Experts of a small language model: a variant of SOAP for the experts.
Below are experts of layer 4 (counted from 0) of a mixture-of-experts language model. Rows are named router (the router's row for the expert) and show model dimensions 0-255. Each number is 200 + 40 x the weight over its row's rms, rounded and kept within 0 to 999.
After each expert's rows: a language model's description of what the expert responds to. This comes from a sample of Wikipedia text that the model never trained on.

# expert 43
router,174,300,137,198,217,188,173,123,248,145,181,174,187,212,250,209,164,218,210,240,207,219,153,220,204,196,191,129,169,229,221,195,201,248,202,169,238,255,179,226,243,246,215,264,166,277,183,184,270,187,173,286,279,211,190,199,223,126,190,122,181,142,200,204,228,261,196,177,191,190,157,206,202,136,179,150,208,286,174,209,228,212,191,119,133,228,237,193,216,182,198,128,159,179,251,171,255,193,191,202,190,211,218,219,233,178,164,189,188,163,332,253,133,255,137,197,162,221,229,251,171,192,220,142,207,183,159,208,250,213,204,217,238,207,236,242,212,213,151,226,113,192,271,140,186,221,230,105,268,234,156,153,201,244,109,200,197,204,221,234,160,213,211,234,239,149,161,222,224,249,227,194,206,249,214,136,184,224,234,264,164,215,142,219,185,254,183,200,283,175,216,170,233,207,139,177,170,244,210,220,206,195,196,207,259,69,162,242,169,170,160,259,160,208,159,190,174,301,167,307,169,204,213,188,235,203,214,163,172,177,211,200,207,216,207,143,171,170,250,206,186,190,179,140,254,221,130,166,183,221,249,235,190,218,191,257
What it handles: Possessive 's and pronouns his, her, their, auxiliaries has, had, have, and in, of after nouns in running prose.

# expert 7
router,239,171,185,180,269,178,151,179,212,167,161,226,146,172,217,229,112,194,266,250,217,202,220,277,179,236,162,269,212,222,190,126,263,280,200,227,155,282,194,192,107,244,192,169,230,194,102,178,229,178,265,140,214,231,180,210,215,203,301,143,173,205,159,230,191,223,250,152,246,266,290,215,251,142,196,176,238,147,285,202,269,196,193,155,169,178,216,231,230,175,185,221,192,210,270,182,226,210,224,209,179,216,228,146,153,176,149,183,171,213,229,214,176,241,117,265,162,195,226,210,115,264,88,187,182,177,247,200,152,166,207,154,157,203,228,238,241,218,215,237,234,192,208,161,235,203,166,176,165,221,251,182,192,192,212,222,159,234,134,197,193,241,218,211,248,230,169,181,141,210,252,281,239,157,253,182,124,186,250,214,212,228,180,216,113,217,231,224,190,231,170,207,224,194,251,232,168,183,161,204,191,150,229,165,190,255,239,218,180,144,190,226,197,192,150,194,258,204,215,223,193,215,255,165,236,248,219,102,150,204,172,189,239,216,211,181,177,242,129,231,209,180,93,194,251,224,187,233,178,179,159,195,165,216,282,119
What it handles: Hyphens joining name parts like ABS-CBN, plus later words of proper names and places, such as Hills, Stock, School, CA.

# expert 56
router,115,272,215,132,214,238,199,176,182,138,208,197,261,200,202,267,177,255,201,186,279,197,201,279,187,182,167,217,126,289,227,215,237,243,188,222,241,201,210,283,220,142,215,209,148,200,204,151,223,174,183,208,179,193,168,172,164,191,198,195,192,207,164,242,169,232,218,212,263,210,165,246,268,173,130,173,209,221,135,269,253,222,163,186,197,164,222,225,212,123,97,156,169,183,220,177,256,243,165,235,246,186,224,224,186,135,98,200,179,193,266,184,222,133,177,185,165,135,231,206,276,241,174,220,181,202,230,161,181,252,227,146,267,236,166,201,212,208,225,241,151,165,352,247,239,203,155,153,225,228,191,189,187,204,211,229,209,222,120,210,180,136,219,137,226,132,152,213,196,226,238,194,232,188,209,221,197,115,224,208,239,208,155,235,227,222,213,270,196,103,113,160,218,243,212,198,156,234,173,218,200,203,170,218,190,183,233,251,174,229,171,246,144,194,194,170,194,197,170,169,148,137,262,141,213,253,230,185,167,136,235,228,222,195,179,213,142,245,138,221,207,219,208,154,290,259,146,220,152,246,212,201,187,236,213,163
What it handles: Prepositions, verb forms and particles in narrative predicates, such as to, of, into, using, -ing, out, support.

# expert 44
router,217,234,253,214,214,282,207,166,226,183,193,174,191,186,219,161,238,171,325,251,216,204,204,194,191,170,192,241,197,227,176,216,233,159,157,193,187,169,141,280,204,158,177,192,147,202,203,210,217,167,126,206,274,160,201,229,161,207,188,218,159,148,194,238,236,223,146,177,144,187,207,209,285,166,224,153,211,172,217,215,153,143,153,205,182,224,224,233,212,247,189,210,179,213,224,183,164,173,183,177,206,224,187,256,258,206,208,216,236,123,207,248,208,93,262,206,123,139,170,218,244,182,164,176,202,164,172,111,201,199,269,258,185,173,194,240,286,214,200,187,171,202,160,142,142,203,254,183,241,147,281,254,248,252,197,275,116,188,250,244,206,192,273,174,238,170,182,188,166,295,213,243,285,250,218,213,212,194,232,210,220,288,192,209,190,251,252,209,215,153,249,178,216,159,212,229,165,197,185,184,165,135,149,154,261,61,172,170,215,130,138,242,135,267,159,125,212,242,255,164,248,269,269,215,204,218,190,167,185,197,207,150,175,161,203,150,206,253,215,215,224,205,238,190,234,218,171,187,188,208,164,200,203,218,133,239
What it handles: Pieces of Latin taxonomic names in species lists and cells of numeric tables, such as -idae, -ery-, Animalia, %, pipes after numbers.

# expert 30
router,76,247,184,154,221,208,228,132,238,252,208,243,246,132,209,189,187,262,235,214,150,244,201,277,211,276,163,244,139,184,218,188,248,252,224,185,194,145,172,283,196,147,163,195,198,145,222,189,187,168,213,168,244,190,180,124,171,137,119,172,157,212,211,230,162,222,250,147,173,204,239,195,247,143,172,158,217,218,185,238,223,194,221,208,219,240,232,193,207,173,178,252,90,279,283,144,209,226,260,221,243,224,301,209,187,186,142,163,199,208,205,232,149,180,139,194,186,242,238,228,168,137,157,171,250,181,177,250,190,187,264,162,199,139,248,196,258,202,196,182,238,108,167,198,121,177,169,143,183,265,205,231,225,149,148,200,154,221,241,239,214,225,225,196,215,203,147,147,186,174,232,243,201,191,219,207,195,223,259,192,224,202,158,181,209,232,191,228,268,223,137,207,219,256,239,190,170,259,188,169,151,152,250,195,211,186,154,241,127,179,189,338,181,233,200,122,167,165,171,210,238,166,199,116,143,203,223,174,175,172,218,174,177,222,240,163,185,225,151,244,211,129,249,243,193,166,149,173,177,201,147,181,173,222,198,205
What it handles: Four-digit years in dates and ranges (2015, 1939–2020), "of" in titles like Department of, and coordinate symbols.

# expert 22
router,253,208,191,181,150,179,185,210,189,270,229,201,150,208,176,202,247,153,178,226,230,282,130,221,187,238,153,175,303,190,199,115,231,184,214,224,165,156,138,265,218,198,136,204,205,183,137,191,168,190,159,114,213,221,195,120,135,183,122,172,222,168,163,202,203,201,183,161,196,197,238,235,361,142,179,188,241,247,207,197,286,137,172,145,231,221,183,179,199,266,163,241,171,203,230,165,240,232,170,213,265,185,264,253,150,137,151,203,175,199,253,234,165,213,166,255,187,199,260,205,180,183,178,262,141,145,124,234,226,175,189,203,127,209,204,221,230,208,223,279,245,131,227,181,212,158,124,191,247,227,214,214,250,194,197,180,191,214,177,244,206,261,204,209,230,170,192,179,169,246,227,298,207,192,226,147,131,183,249,239,198,189,186,286,177,248,170,236,258,245,272,205,238,193,204,179,213,165,154,280,184,180,195,239,203,206,222,191,209,156,183,260,166,159,214,173,319,186,191,185,183,228,221,201,219,258,221,167,172,188,197,208,204,254,200,130,151,234,143,191,210,185,124,203,240,231,160,246,210,181,132,223,199,214,245,226
What it handles: Digits and number words in tables, numbered rounds, years and statistics, such as 12, 4, three, six.

# expert 11
router,133,162,214,184,146,238,226,143,197,175,164,232,191,167,213,180,191,206,170,256,150,205,176,216,233,280,220,239,112,266,302,138,218,290,237,206,181,223,172,191,205,213,204,252,250,233,170,188,227,153,189,137,192,188,167,164,223,182,236,217,172,155,237,172,184,272,191,204,119,195,161,175,231,158,175,143,241,220,148,209,150,206,207,194,199,211,222,263,204,261,251,183,126,189,156,180,301,260,173,195,181,196,219,223,208,136,191,175,203,217,250,245,197,180,191,202,179,162,251,226,138,166,175,173,192,175,177,119,186,234,187,154,141,157,182,208,184,255,254,222,248,179,178,301,197,271,98,102,202,226,182,183,213,208,200,245,238,194,247,199,179,213,288,242,216,210,206,223,219,236,230,239,232,168,286,150,203,180,206,270,252,238,144,197,154,242,239,203,243,236,288,213,272,177,241,202,171,244,216,240,157,179,271,160,217,153,186,191,238,199,217,244,206,146,161,187,244,190,169,257,122,237,225,192,182,202,100,123,185,163,203,193,251,178,190,148,169,182,145,248,161,176,164,190,201,208,161,253,269,211,191,195,221,290,160,215
What it handles: Word-final pieces and sports terms, especially the s in men's and women's, plus football, basketball, career, born, weight.

# expert 13
router,191,184,261,134,188,166,195,201,150,216,254,272,150,161,124,222,253,196,67,200,167,224,289,160,214,175,184,187,201,219,210,294,207,220,147,143,210,252,165,169,110,137,192,131,239,238,157,211,205,156,216,220,256,188,211,205,224,227,192,257,186,200,227,241,242,251,198,199,109,193,136,245,152,182,175,182,250,267,157,251,178,150,178,294,147,205,261,192,227,188,224,223,229,230,201,186,242,217,213,205,225,188,159,227,246,185,216,179,185,146,138,203,180,157,146,197,197,157,213,183,93,280,229,214,190,197,199,99,216,116,233,227,226,192,226,165,267,202,203,262,202,205,222,145,203,240,147,208,192,213,172,158,214,256,187,214,182,200,261,208,220,215,216,58,153,216,180,148,191,230,231,241,245,142,198,157,187,231,210,204,212,266,103,194,206,226,137,228,217,190,151,160,185,196,256,197,179,218,195,202,173,251,196,139,177,116,233,202,123,184,196,192,218,194,139,155,199,206,211,166,233,290,244,175,241,197,155,215,126,171,169,185,243,151,147,202,161,216,150,187,149,178,190,187,195,220,173,218,228,186,217,231,243,241,174,217
What it handles: Table cell pipes and mid-word fragments in tables, infoboxes, and formulas, such as Ag|g|regate, hotsp|ot, Na^{, Draw.

# expert 40
router,169,189,188,210,240,247,167,265,253,253,202,218,226,179,167,229,134,193,114,222,304,196,198,128,231,143,168,105,202,211,164,226,266,236,246,227,245,291,137,203,98,130,160,207,136,228,171,189,254,190,223,217,233,229,174,151,202,236,198,192,184,188,136,215,196,197,226,218,158,184,155,197,299,167,185,213,229,303,222,243,190,160,200,236,107,205,236,238,238,273,192,201,189,251,194,184,180,174,142,229,187,234,170,138,221,211,176,182,189,229,168,209,159,190,175,226,173,199,239,170,149,176,257,199,142,174,219,158,184,192,213,162,188,208,198,264,219,181,162,204,212,135,238,257,245,197,228,217,152,172,211,197,183,246,178,193,142,274,167,203,235,135,309,169,202,158,203,159,216,158,270,202,205,238,176,228,220,202,233,249,196,202,192,154,201,207,180,181,236,149,173,182,261,199,103,289,177,217,174,191,247,173,180,262,182,148,287,224,152,112,190,215,207,157,189,139,118,235,217,273,217,196,247,149,258,170,223,154,193,127,219,143,209,231,203,192,184,165,99,204,219,218,234,171,205,175,153,207,194,207,232,192,273,218,213,190
What it handles: Prepositions and month names starting time or place phrases, such as in, to, until, At, May, June, and words following them.

# expert 16
router,227,157,265,230,232,200,133,192,184,174,214,245,253,171,202,239,266,170,206,270,175,248,201,251,167,213,266,244,178,295,218,240,214,205,204,162,97,248,222,167,171,202,165,257,157,228,232,187,223,181,181,172,179,206,179,110,284,164,253,229,210,172,216,263,246,230,130,195,194,213,252,222,161,164,125,115,222,242,203,239,200,163,169,163,186,195,241,183,212,129,189,182,193,158,167,156,137,175,213,172,169,216,118,300,181,173,152,181,164,179,277,223,203,201,195,261,181,130,251,173,167,214,183,217,155,175,189,131,155,143,260,229,189,156,209,249,169,165,184,247,185,188,210,242,170,243,153,141,227,185,207,244,219,175,133,246,221,269,262,239,140,195,283,242,224,230,131,160,206,238,224,181,231,260,144,184,182,192,208,197,210,205,181,239,217,210,224,188,150,135,204,168,255,274,181,231,114,159,225,172,158,233,250,199,189,233,210,160,237,136,151,174,157,166,196,278,161,219,196,203,155,160,156,139,184,185,220,159,180,195,235,186,226,162,205,262,156,203,138,165,122,165,242,200,243,246,172,240,242,186,163,216,123,253,219,187
What it handles: Equals signs closing section headings like == See also ==, plus commas, and, or, parentheses joining listed items.

# expert 36
router,242,172,229,168,176,210,164,192,258,180,230,239,353,116,132,241,186,206,247,246,214,230,159,217,194,165,124,223,123,280,249,210,207,220,231,246,250,138,169,183,232,225,223,227,186,165,182,192,194,141,277,171,145,228,217,171,189,185,237,246,228,193,180,264,213,175,167,225,174,173,153,184,240,156,133,197,217,213,162,243,176,118,145,279,101,165,254,143,228,237,171,237,197,147,152,141,141,209,204,194,171,199,217,252,243,176,192,187,154,213,271,296,187,185,173,222,205,169,169,192,202,260,148,199,203,95,156,214,158,176,209,214,158,215,231,163,195,281,234,217,200,199,193,240,198,223,231,157,215,219,214,247,153,169,139,195,247,220,167,207,230,173,279,176,226,229,147,181,244,241,267,197,246,262,206,160,230,110,245,219,206,241,202,195,135,225,209,208,167,163,179,143,304,188,241,219,88,178,200,244,193,226,147,201,232,241,189,207,181,225,204,199,235,216,196,187,161,238,148,190,142,233,218,160,184,272,199,217,189,179,261,210,217,169,187,95,172,220,193,203,170,162,228,211,216,183,204,162,224,244,157,153,189,243,226,167
What it handles: Sentence periods, line breaks, heading "=", table pipes, list dashes, and infobox field names like Born, Died, Also known.

# expert 35
router,204,260,243,185,135,153,228,180,150,152,247,279,211,171,232,206,181,234,228,242,179,275,247,186,117,283,152,208,110,201,218,120,272,228,225,164,204,90,201,214,126,195,154,182,196,250,137,127,220,164,155,183,201,240,180,217,139,164,176,164,196,187,209,241,164,226,220,246,230,218,245,181,215,164,157,169,243,190,169,203,155,175,131,166,107,226,234,300,201,226,176,262,219,304,193,158,206,147,227,263,224,208,306,163,196,202,189,180,241,180,204,192,205,219,155,252,196,177,256,239,202,165,245,238,158,166,194,141,204,241,165,235,177,171,257,175,202,149,176,216,221,138,198,205,140,182,221,210,289,189,202,235,206,250,187,244,153,223,182,266,214,212,235,172,202,157,148,152,174,241,223,276,284,168,210,185,163,181,242,236,259,199,158,215,225,233,161,251,234,199,198,222,215,140,234,170,213,179,164,233,205,164,161,227,185,172,221,149,186,174,94,280,218,221,215,144,145,189,208,215,177,237,224,188,150,165,152,189,151,174,197,204,235,254,191,187,179,230,229,231,184,182,130,187,223,240,198,167,200,211,119,259,206,205,135,249
What it handles: Whole numbers in running text and tables, mostly years like 2010 and 2024, plus wind speeds, track numbers and percentages.

# expert 39
router,198,249,202,165,276,231,163,177,197,182,166,266,275,148,123,198,168,214,155,230,200,238,185,214,274,167,194,255,173,208,159,159,223,244,163,221,222,168,151,289,143,126,180,273,192,217,199,197,225,199,243,156,186,241,223,155,164,204,159,198,252,202,224,169,202,227,275,171,253,191,135,227,246,169,207,190,209,186,286,213,243,170,151,261,162,167,225,161,227,203,211,260,232,186,199,120,173,232,222,189,184,212,159,203,174,186,233,154,176,285,175,240,237,224,155,191,214,158,207,154,212,202,188,193,220,179,130,160,179,177,266,225,167,190,258,142,213,213,236,187,198,219,200,168,185,219,227,201,242,127,263,273,159,254,163,154,133,215,195,211,211,243,272,150,241,172,158,218,257,278,201,227,210,232,147,126,214,216,222,222,181,224,176,224,150,222,126,238,217,56,196,204,238,206,254,247,163,237,168,205,183,199,160,181,264,236,204,271,221,237,150,201,279,237,199,303,168,187,155,231,147,277,227,149,208,160,167,211,139,189,241,148,251,224,194,163,178,205,129,150,158,172,201,185,221,204,213,171,241,251,160,242,243,233,154,278
What it handles: Line breaks, list dashes, table pipes and heading equals signs opening lines in infoboxes, tables and lists, plus Genus, Binomial, See.

# expert 57
router,154,163,219,188,221,253,204,215,177,176,265,181,224,181,177,198,204,166,67,244,166,180,173,210,163,199,215,179,153,212,217,306,211,214,233,124,181,236,155,202,214,194,205,161,220,178,177,219,262,181,194,201,152,298,213,232,192,209,222,142,221,195,168,264,214,236,272,194,243,248,263,230,141,197,201,144,223,227,181,217,228,186,185,265,229,192,262,196,224,252,160,234,183,203,251,224,168,207,221,251,191,122,241,266,216,105,193,141,185,153,328,189,212,249,215,243,176,222,270,176,161,236,161,184,198,207,201,233,198,203,194,294,216,204,279,202,171,138,191,167,219,167,211,142,129,262,195,215,255,254,103,160,222,196,182,173,213,174,230,204,156,226,212,173,282,193,196,163,279,260,223,232,271,247,195,169,143,198,236,281,269,222,190,135,216,216,165,221,294,120,123,170,219,190,124,217,213,181,137,190,175,161,180,208,158,197,233,212,198,230,181,219,205,206,203,220,179,210,159,134,253,209,238,182,276,170,149,214,169,209,103,195,249,223,164,207,159,225,249,175,191,196,185,200,254,196,202,231,156,241,154,218,176,242,167,199
What it handles: Adverbs and negation like not, only, well, still, plus word-initial pieces after W or F and digits after decimal points.

# expert 62
router,199,303,191,165,179,254,178,163,179,160,184,192,268,133,159,185,147,232,81,223,195,184,191,231,229,205,162,219,238,160,234,248,200,248,175,209,167,180,106,180,206,267,171,208,196,189,168,174,216,156,153,187,210,205,202,154,125,200,263,120,207,192,127,230,240,222,185,185,125,214,205,198,198,161,159,207,232,218,178,213,194,193,183,235,170,203,198,174,250,286,177,203,225,191,238,176,193,213,145,227,180,224,232,216,294,154,156,209,147,238,237,245,155,211,183,210,231,227,211,242,157,253,181,259,158,156,138,213,193,150,163,197,203,205,160,242,196,169,112,227,184,211,277,183,184,187,221,145,262,231,180,233,154,202,182,233,238,233,231,228,244,185,241,286,187,175,177,225,255,219,237,242,232,272,141,205,160,218,222,223,173,209,89,200,133,197,252,183,279,148,154,181,274,149,167,282,117,141,148,199,213,178,159,241,239,197,231,151,202,130,191,202,170,143,246,265,225,225,239,147,301,182,226,201,301,239,212,207,181,184,185,181,205,172,177,227,175,205,174,181,222,196,227,185,258,140,160,199,207,240,126,255,263,230,163,239
What it handles: Pronouns and quote marks starting clauses, like his, him, her, He, plus pipes ending rows in sports and election tables.

# expert 31
router,241,138,213,160,229,266,179,201,219,214,179,206,179,193,221,141,154,207,175,177,247,189,139,287,155,195,212,213,166,288,134,164,235,199,220,155,223,243,159,199,205,180,158,270,204,224,132,196,239,180,227,268,283,305,205,161,209,224,246,240,155,224,162,270,193,218,143,196,187,107,273,233,206,211,250,138,215,253,205,211,263,159,130,198,209,205,235,226,250,247,147,150,191,174,263,170,167,279,203,198,187,211,162,208,304,170,228,189,195,216,286,204,192,163,221,194,143,160,190,201,197,168,205,234,227,198,174,179,210,197,189,239,212,167,221,174,280,176,136,213,215,144,220,165,175,226,244,156,241,142,240,222,222,149,61,167,158,183,273,229,181,204,252,192,263,139,210,222,300,204,221,291,190,167,273,162,176,198,226,208,225,236,170,99,158,234,173,185,234,139,174,184,219,236,232,243,93,193,212,214,193,196,203,188,283,142,207,270,165,223,201,245,210,195,198,172,168,198,163,162,170,231,223,179,198,176,235,138,207,180,211,211,157,216,191,163,175,220,207,223,265,183,229,189,214,257,184,208,171,199,184,257,244,208,149,169
What it handles: Capital letters or first pieces of names after hyphens, brackets or quotes, as in Al-Abud, Zia-ul-Haq, and LaTeX symbols.

# expert 2
router,212,391,196,159,253,160,201,139,212,241,261,234,268,171,184,199,181,151,112,209,177,263,207,209,180,225,197,206,248,186,247,110,272,147,183,204,166,233,197,228,181,164,187,193,194,230,108,168,249,180,178,165,233,160,186,244,156,162,145,160,247,251,97,239,192,212,191,191,226,152,178,246,150,191,161,137,241,157,244,219,246,142,123,162,187,217,237,254,224,229,212,182,201,175,160,180,273,222,141,209,283,157,201,210,192,220,189,133,181,130,247,218,192,169,123,202,131,196,233,127,201,230,183,179,146,194,189,262,192,162,185,195,215,234,176,197,208,205,192,239,242,205,171,140,145,193,285,232,243,216,297,236,214,205,187,257,229,170,183,226,191,138,203,195,237,175,187,224,198,239,230,235,235,190,219,198,225,155,230,220,206,245,151,153,197,264,135,229,225,132,224,211,193,187,217,209,261,177,195,270,207,202,198,198,231,139,241,243,202,219,149,287,239,220,169,166,147,180,156,208,235,284,247,198,177,218,113,178,148,164,240,199,216,222,177,166,171,211,200,217,195,127,133,215,203,222,199,203,203,192,218,250,189,223,223,245
What it handles: Content nouns and units after numbers, articles or ordinals, often in statistics, such as %, km, million, army, population, total.

# expert 26
router,141,253,168,175,139,180,189,221,211,176,180,227,181,137,201,206,170,171,216,247,251,291,188,274,209,261,214,231,198,214,148,179,206,239,207,262,199,134,166,289,143,114,221,137,220,238,190,171,223,159,126,245,208,170,100,198,219,227,252,169,211,159,146,203,256,240,216,218,160,215,263,201,225,158,170,247,207,244,239,190,214,185,174,170,203,229,253,241,260,229,194,238,209,211,175,146,172,186,146,150,212,200,170,236,240,201,129,147,170,154,196,239,168,180,146,262,219,123,156,230,205,236,147,244,169,130,244,199,202,169,301,231,114,166,221,271,214,158,230,170,218,236,204,283,190,212,146,208,192,213,106,219,163,167,156,203,282,214,143,234,220,180,167,110,256,229,104,138,207,201,240,234,239,271,190,133,209,147,265,195,159,185,250,143,167,241,146,208,158,198,258,147,177,193,241,208,220,196,176,196,208,206,234,178,137,192,227,196,164,205,180,239,221,251,223,194,240,219,210,195,248,288,248,211,188,249,186,211,159,197,206,241,230,210,170,180,154,206,188,169,221,227,242,108,232,217,187,161,263,195,181,174,260,213,213,230
What it handles: Tokens ending a sentence, title or heading, such as periods, closing quotation marks after titles, paragraph breaks, heading equals signs.

# expert 1
router,229,231,206,164,217,217,206,164,200,242,294,239,195,146,177,153,231,149,96,229,210,271,211,229,187,238,179,163,96,248,216,111,264,142,156,238,223,172,148,240,252,165,206,184,209,132,121,170,212,172,252,168,196,207,190,184,116,211,200,127,253,236,211,205,231,217,164,202,142,242,82,209,202,153,125,201,228,205,210,230,224,197,158,189,133,219,203,243,192,207,241,233,107,209,205,199,251,235,298,206,194,233,238,301,196,243,261,228,212,209,249,295,207,207,181,167,168,108,129,191,194,273,234,203,151,188,184,249,138,184,258,197,200,155,246,156,193,247,181,161,231,222,165,187,205,194,171,176,146,217,232,273,244,266,153,167,176,141,252,251,212,201,137,264,188,158,148,192,180,218,230,201,224,185,224,180,198,168,223,188,227,239,206,229,220,253,185,233,250,149,235,188,165,232,156,245,190,181,214,262,211,154,213,155,217,117,195,224,210,189,121,230,191,130,153,204,220,150,197,142,177,267,197,210,234,206,177,181,213,177,173,234,240,249,194,136,172,215,224,163,238,175,221,224,258,233,178,231,213,213,190,179,147,215,153,196
What it handles: Head nouns after articles or possessives, and infobox field labels before a colon, such as years, father, Genus, Draught, Recorded.

# expert 9
router,183,223,130,132,253,198,164,195,224,200,201,231,193,144,192,165,180,213,218,210,212,255,232,242,136,232,190,231,234,213,139,221,241,225,174,180,238,190,212,280,234,224,211,216,218,236,188,222,194,185,256,149,237,165,202,133,176,224,163,171,159,175,234,153,249,202,280,178,197,195,225,228,327,150,172,104,225,183,266,225,271,151,177,173,242,156,212,202,208,180,155,257,228,241,209,161,261,209,231,258,232,255,228,242,307,221,214,188,235,258,209,275,235,182,171,217,187,243,178,159,171,186,228,184,195,167,156,137,212,181,135,162,155,204,230,166,309,235,246,242,263,214,190,88,218,199,190,127,181,231,199,233,245,284,213,258,220,221,176,264,255,198,296,240,193,205,190,142,146,250,230,282,236,140,199,122,266,217,225,245,182,237,207,213,154,250,165,197,199,219,253,188,228,150,220,132,204,209,210,205,128,220,181,156,189,226,244,231,208,197,153,216,138,233,230,239,269,209,174,240,154,214,173,193,180,254,153,199,166,164,188,138,203,204,160,167,174,214,130,178,152,149,274,169,214,206,208,195,152,246,209,203,196,253,220,231
What it handles: Line breaks ending list or credit lines and math display lines, plus odd mid-name pieces and W-initial fragments like jason-w-rites, Ni-ewiadoma.

# expert 32
router,221,160,177,220,206,194,197,160,190,241,186,261,352,211,160,249,285,163,239,211,202,223,214,144,141,316,178,234,221,303,207,155,194,264,213,195,187,254,213,204,153,205,148,264,201,239,176,178,228,145,336,173,216,210,226,233,194,232,205,230,171,181,169,179,173,271,195,225,173,184,145,196,203,127,194,196,238,224,232,237,147,176,124,145,202,207,189,246,228,169,204,174,183,226,185,183,181,195,259,169,204,220,219,204,212,219,196,174,254,243,159,245,223,195,258,192,177,145,185,229,177,180,196,241,135,144,214,107,163,128,268,178,144,150,234,196,216,211,200,222,253,210,222,273,161,256,144,219,183,200,254,249,211,162,225,278,240,241,227,241,160,227,205,252,247,271,170,233,124,230,234,226,209,156,221,118,211,153,237,196,237,236,104,148,162,225,264,200,156,224,168,152,244,208,226,213,127,162,214,183,201,138,267,202,183,256,173,221,209,163,199,213,206,190,226,207,219,159,185,249,171,207,216,203,181,250,154,203,182,186,301,227,191,178,173,189,176,226,160,205,158,145,178,155,217,285,158,233,242,201,160,206,194,243,229,163
What it handles: Adjective-forming suffixes and words inside titles or noun phrases, such as -ive, -al, -ist, political, officer, General, plus some commas and and.

# expert 33
router,147,210,239,229,221,208,230,238,193,140,150,230,213,185,202,196,206,182,192,222,110,206,195,194,230,239,190,280,138,200,222,95,190,149,155,235,163,166,89,204,227,208,158,174,227,194,189,185,223,164,134,136,164,221,141,215,134,192,84,100,184,197,197,229,248,244,181,142,111,192,187,187,191,160,220,90,227,210,217,201,246,175,202,202,152,182,205,217,202,253,216,271,134,240,240,171,130,215,199,264,209,193,204,269,191,110,184,163,145,153,252,225,239,212,180,213,103,231,243,192,177,175,182,130,167,197,189,264,178,221,262,216,147,191,214,197,222,172,206,177,222,231,209,71,211,179,152,214,219,215,215,170,226,235,203,168,174,178,223,220,134,198,216,261,309,189,198,168,207,220,241,302,289,213,168,166,156,186,230,209,202,234,167,214,174,238,168,214,209,212,172,178,238,220,205,190,185,222,208,207,170,147,174,138,167,194,231,186,280,213,154,250,204,253,157,177,196,238,230,217,255,257,210,207,129,193,185,147,170,176,223,205,192,159,196,106,148,182,201,195,241,182,197,189,195,187,182,182,226,172,163,185,166,215,326,217
What it handles: Table separators, unit abbreviations and name fragments among numbers in sports and stats tables, such as lb, ft, cm, Ra-l-ph.

# expert 20
router,87,186,194,177,193,222,225,227,203,198,156,277,188,198,187,245,185,204,226,195,179,246,172,214,170,266,195,202,252,260,161,225,266,195,162,206,189,116,177,257,204,169,156,204,185,198,188,187,262,171,213,197,174,105,110,159,157,185,275,197,152,217,209,245,257,242,153,157,186,189,282,184,264,179,104,238,222,202,294,212,228,205,170,261,216,222,239,244,227,240,148,200,188,209,200,119,170,119,173,211,190,215,256,212,219,138,207,126,163,198,215,200,225,193,238,217,210,201,193,165,207,187,179,217,227,168,177,189,202,217,166,244,165,184,211,210,196,144,113,157,152,215,229,165,190,221,169,186,201,124,210,234,209,280,167,223,160,253,155,218,212,288,273,96,213,171,160,135,215,259,223,244,157,183,220,163,197,203,196,185,255,203,204,217,172,251,250,207,152,171,241,176,275,219,205,216,159,258,147,221,189,249,190,243,262,261,206,252,187,205,190,220,182,192,233,253,248,215,214,276,157,228,236,178,214,156,217,205,138,164,215,230,194,210,213,175,162,181,147,229,115,109,284,213,237,262,152,151,236,246,203,244,153,252,193,296
What it handles: Structural symbols in tables, lists and coordinates, such as degree and minute signs, pipes, line breaks, opening parentheses and dashes.

# expert 51
router,260,215,230,175,205,212,143,164,292,268,224,232,222,143,212,222,192,217,237,263,165,272,204,208,205,194,201,238,192,224,181,224,195,161,190,232,221,163,162,202,37,212,153,289,216,156,172,152,211,174,233,209,141,143,215,227,148,203,131,246,256,191,206,173,246,222,141,164,103,147,184,199,238,201,106,155,240,180,244,218,219,158,141,216,145,195,222,186,183,274,277,239,186,184,220,150,223,229,200,121,142,201,113,174,170,151,182,160,152,211,242,258,174,235,136,190,179,161,187,106,159,272,169,220,192,211,196,203,136,187,230,199,124,118,188,169,207,244,184,237,191,231,151,148,167,220,239,165,184,266,228,280,189,201,164,161,156,210,225,238,178,209,208,187,228,141,141,262,208,250,203,212,282,209,248,189,208,167,190,179,196,234,159,200,195,263,176,223,171,123,157,230,196,214,270,225,236,238,232,207,201,193,161,161,247,154,241,200,241,152,126,181,235,181,143,160,177,234,201,170,204,240,212,214,224,167,182,184,204,201,134,146,203,176,205,158,168,241,150,167,189,160,192,214,213,230,188,216,276,226,168,277,229,240,160,224
What it handles: Field labels and separators in infoboxes and headings, such as Apps / (Gls), UTC+, ===, Coordinates, Kingdom, Phylum, Website.

# expert 19
router,121,253,192,182,217,272,254,222,244,154,234,224,208,100,196,191,216,231,205,190,264,178,184,269,238,212,124,200,203,224,193,247,200,223,251,309,192,191,208,223,144,135,192,220,152,268,142,172,221,173,162,174,194,215,139,185,76,227,171,120,185,159,206,229,193,231,194,168,211,222,213,213,289,179,111,193,210,236,265,244,223,187,162,157,202,155,273,251,221,191,176,186,132,286,178,182,199,226,192,175,167,184,277,217,157,221,197,136,159,229,240,198,200,174,172,157,216,188,212,232,172,320,231,213,164,161,246,128,252,254,291,240,237,205,200,227,200,165,113,273,150,154,319,235,227,178,203,194,156,227,159,202,220,171,173,228,143,158,203,277,179,263,137,143,206,152,213,144,198,237,234,215,210,243,188,199,164,206,213,200,223,196,204,151,188,247,238,209,234,177,168,173,260,191,144,205,202,176,182,199,180,171,228,188,171,237,238,297,247,181,226,237,165,239,186,178,265,140,237,182,187,205,198,176,209,208,214,174,221,171,168,158,215,248,238,207,152,214,194,160,194,199,260,122,237,257,130,171,191,202,183,219,202,218,201,196
What it handles: Prepositions that open a noun phrase after a verb or noun in biographies, such as for, under, during, against, on.

# expert 21
router,153,200,240,149,260,209,186,196,219,347,212,228,169,177,145,193,194,235,146,222,233,207,148,143,160,152,144,146,215,255,153,226,320,197,236,159,210,263,104,250,174,204,201,149,152,204,195,164,248,187,290,158,204,186,170,175,173,244,285,200,278,161,153,296,186,195,156,223,206,195,176,213,209,119,150,190,230,251,171,246,180,201,185,182,36,186,222,213,258,212,187,240,172,209,224,180,208,195,162,246,164,176,223,202,238,182,200,224,107,162,217,223,222,146,198,187,204,205,190,101,169,146,180,215,153,169,201,171,182,153,156,229,162,227,185,116,210,191,147,185,241,195,197,222,139,197,273,213,229,184,244,216,177,261,137,154,177,221,199,224,203,171,201,184,225,194,188,137,271,192,222,178,229,176,167,190,185,173,243,206,260,159,186,172,149,231,181,239,240,171,181,175,227,195,175,249,189,154,219,214,218,178,155,216,173,155,233,166,173,74,224,177,214,254,143,208,200,161,151,203,222,211,274,156,239,210,203,151,158,146,187,100,209,165,165,184,191,200,218,206,175,188,219,168,233,171,192,196,175,229,212,186,223,210,276,245
What it handles: Capitalized place-name words and month names after the, in or a date, such as New York, Hong Kong, Gulf, June, October.